python train.py --experts_per_token=2 --d_expert=480 --moe_layers=[1, 2, 3, 4, 5, 6, 7, 8] --init_std_router=0.012 --norm_eps=1e-05 --seq_len=1024
Below are experts of layer 6 (counted from 0) of a mixture-of-experts language model. Rows are named router (the router's row for the expert), up (a neuron's input weights, with its number) and show model dimensions 0-191. Each number is 128 + 24 x the weight over its row's rms, rounded and kept within 0 to 255. Numbers have three digits each.
After each expert's rows: "gets" lists some tokens that make up at least twice as much of what it gets as of all text. This comes from a sample of Wikipedia text that the model never trained on. Tokens count by the router's weight.

# expert 19
router:137124146103118100152097032127097108148113142125127150150165077115101101092132121122100108180127150148129126116112118104085102143165097120164130134140097130127127103132145174128108075099124169107125068153138140130133147143087135167104148140126133120111114115182141143133122096079140120118134111126097147114100116165119100119132134135133094156134147186141112127164123150139109131118172128060124089097111161132147121124138093150094114141095089122142177137107086134125145123155153139130119141114115116125118152137142107122185126132136143091147161151112107107125107120078151129122
up6:142130150120145109098157113113119111133118113139144123137108131132142163098105180102187093153136126095143168132156095170119098125147140091100130150149138132107093158095123120120143126154106160127123120117129040122127112121172095125107156143174138129127175103120156151150140119125160103096113114127125127136153140121128132099143119107132150119125091129158087151158127113108163186155120145127139171108116141119113152162112133130145115144136144127135138152158117147143153143104140120107163100101164129141128139123097102095136119115116111119109138144108143158136089117120149108123
gets: ".\n\n", " h", " H", " m", "H", " r"

# expert 21
router:131156131115115127183105121071134122131133171125135098112133120181119123128128116103100131139129112159125102087133108134145117146145138123117127097110129118143089123082129131166194144099114187125103166132158134097101094125093110174130114128108130107142074125107105123141133124129114130129115158150119104112117142152177139135133142107112127186122134164114182116127093104142098179115105132136129140143107187146093155104150108103178161111156157146147138130144142117189125191157163154107116146115111139136151117158083086137130099156151142097109083141121136121108123105120087126085
up0:108142100140129174125139086116129130130147163146143085132130123146137126151157099166128135145130096107158172069149125120140151157134095141145086128132152151123158107071104118138149102156154141094072158119180122141125076149104165117128124156166142143091134089112129108134107127139092145139114140179158157110163150136114140139103078159159138125129142116127139091137159104126126178146075149128099128163139129153106133137117129138122131130172154118111156126153136143097089111127180117126099149144119104119116177077119118111119208133129154117120134132144139105141125112123104111096
gets: "9", "ro", "b", "l", "ra", "em"

# expert 23
router:077147141085125124118132138129161160119144099121149179122105121158147139103135140097179121172101109169114159100124136159120110109090088124119136121126121123193171101110155101138179162077113088143094152113109142162160146159132123118141124168133177156135146111105132121148117138151101110151143172128140117101111123131121172123085140115113104108124131102126120145152137112146176137115150133106131141099099142114115117124142120133118121135030126121149141118112118126099147082129129093125126146115162100154109085123155114116120118115119108126135117161183144141103127067125152120090
up1:183219134124126107152119135098117093104135166090132074123120141133148082139179126113135143126137140115140146136150151146163145101134067111156089131196158147140081119120118120113135106099113115128120092117118122110147116107099109163104150143161096152105168152119125134110101079141116121109141128147140107084129093066130169148100153141125122099114134089155103145121143116104129136131140143158153128119162093135127170087154116125136139113127137114132127118119158113078087129129100099145125102144124156125160107108158139128124177153061147125112097165140212111139097137135146068150
gets: "1", "2", "3", "0", "5", "6"

# expert 10
router:134127108142145091136122139145182146109158124121115131108111123127147117059154127131123125107085160120174139160114098096090158171120094159122109116133111102110144139133114138124116141110144108124169127106124148164127133105105115149158109150151148089106122136133129127149124091129182141119094147128112097150155142116114158127149123114185129130161094127117116087106100125172088128140143143099095128149108123115157114147114178107155175128118111116097141164110125137129100148145133143118144108100132107119150090088155093101174147164122111131157095082135130170157174122105132120136
up0:140105151126165145145167141165135107189123100120138109093106135081155131129166127195117115090156189095128112121137110179118117136127090156123167111156109124143180127183082172158159167133134111124136157119149146133119110113106168111126137110131125114095097101102094174132138168124147102191165110158116120118136095126111160152146144122099095093114150112125119090115141090097120139152100102167128117153147111131083135124123140129151154119185119142138158098144132083136167148133141138146180137085133152125143115118135128124180151132145126124154129113149102132078147118164145135152
gets: "i", "u", "a", "o", "on", " of"

# expert 20
router:135110136146112142153145145117116104150009120116147150072127111140163175173148172126111174121096140136109124154136084127115138086141150115098112146129153136108132128107104157164125134161101155107112146130123152128090109163164171152131130118132133107150119084107094116141122122104123096177112134161151133142107112111137109133144136130142133087094083121115101090140125120160130184116147127151138126130122099113132161125137153189201113143182152086140126149138123091085144127135150091132138146090133126153117122100133124125105110108125132157173168181075084115113151136136129173137
up1:102145149125115138130138123187087134164123096136191156132116165110126099136124120145103145123103165117106142121117080159138120129148149047122143128150098162166155109172146166107122113162151109136120154087074119114133142153189141131110097089147126159102141080116109108139134137111111134102105137116157151112100105146107103111141160116136091139108112117120107119169148131134161082146142156116107118107128131146128119167124097119123166118132080146089131138155075147086124136131112115141121079134153172118107157140115134110164135155116111139113152131127134179106133095144157103152
gets: " ", "\n", " p", ")\n", " f", " P"

# expert 3
router:160142163132094100136124190155105145134110138139108144092113149139116152092121149164133116141112156172115083137115096155144144085105121114060111089097104111126145150113128095156140116129112184101085116124124090147161088111112102106150087172106184151119114135118107113094176098169151144096139098145088118148148107119151102143171123109162152145110159151132148106073149095135118103110154148138107112106132117141132160124153156099195133134130138122137080123116142134147148108118109128172153137098130161153077157159106125122142132087117134122129131136083160154141157141148102134095
up1:115118127129127146077144109162124145115165137132120163147092149130119108111117159163112105137132188118163129099134099108144117096142059138148126096100090129121147133124111150115105145131145103138168103114098100152096135142128129125145151097120154132117126079146101151111146117103095107157108165130150123123120119129156102121128142129097182143111106134133148120163119158139080124154097118110144133134158127099123148112152131095172043136111126126151147106164109107145142138103150098111105168175192177079150108066086117114124106107128125122086126137145132110113130137095131140136
gets: " ", "1", ".", "0", "–", "2"

# expert 13
router:112117135124153111131132080105132107109141132112136134055124151126154129133092133127169156154107119129125134093145140124085146152146165104115177137113142140144116149136155148162176104118115154162129155110152158108136129126067150122134124146116146128148170132109145149142104150114106082089125101101126140129089139109103127079139134119124136117099137131124084127159091130100149098132111114138156094173134137131095120132153096144150113137128133152090128134130169169101167140113117135093146144122132109133136182103140102107135068132114109142118115133138118117122163137168139124113
up0:145133117126088154075117100133106138105096128085139160131113123142129119124111125139137135117076185131118137096122117143095115114128140122106136111146087139105137154107125182125111134111126121094132114103070123118166074100138122093118145153105160127137114135137148136095134125122089160159131117126053151136154150099157129150075129109136162139159166119113136125139143132141114148106131149095174132117094110034129084140119140128202185129119124134103147134138135130128143116145142117112128153157126151161114157080088115144122108097099122175101135173097133119126135183092159098157
gets: " (", "–", " \"", "/", " un", " Al"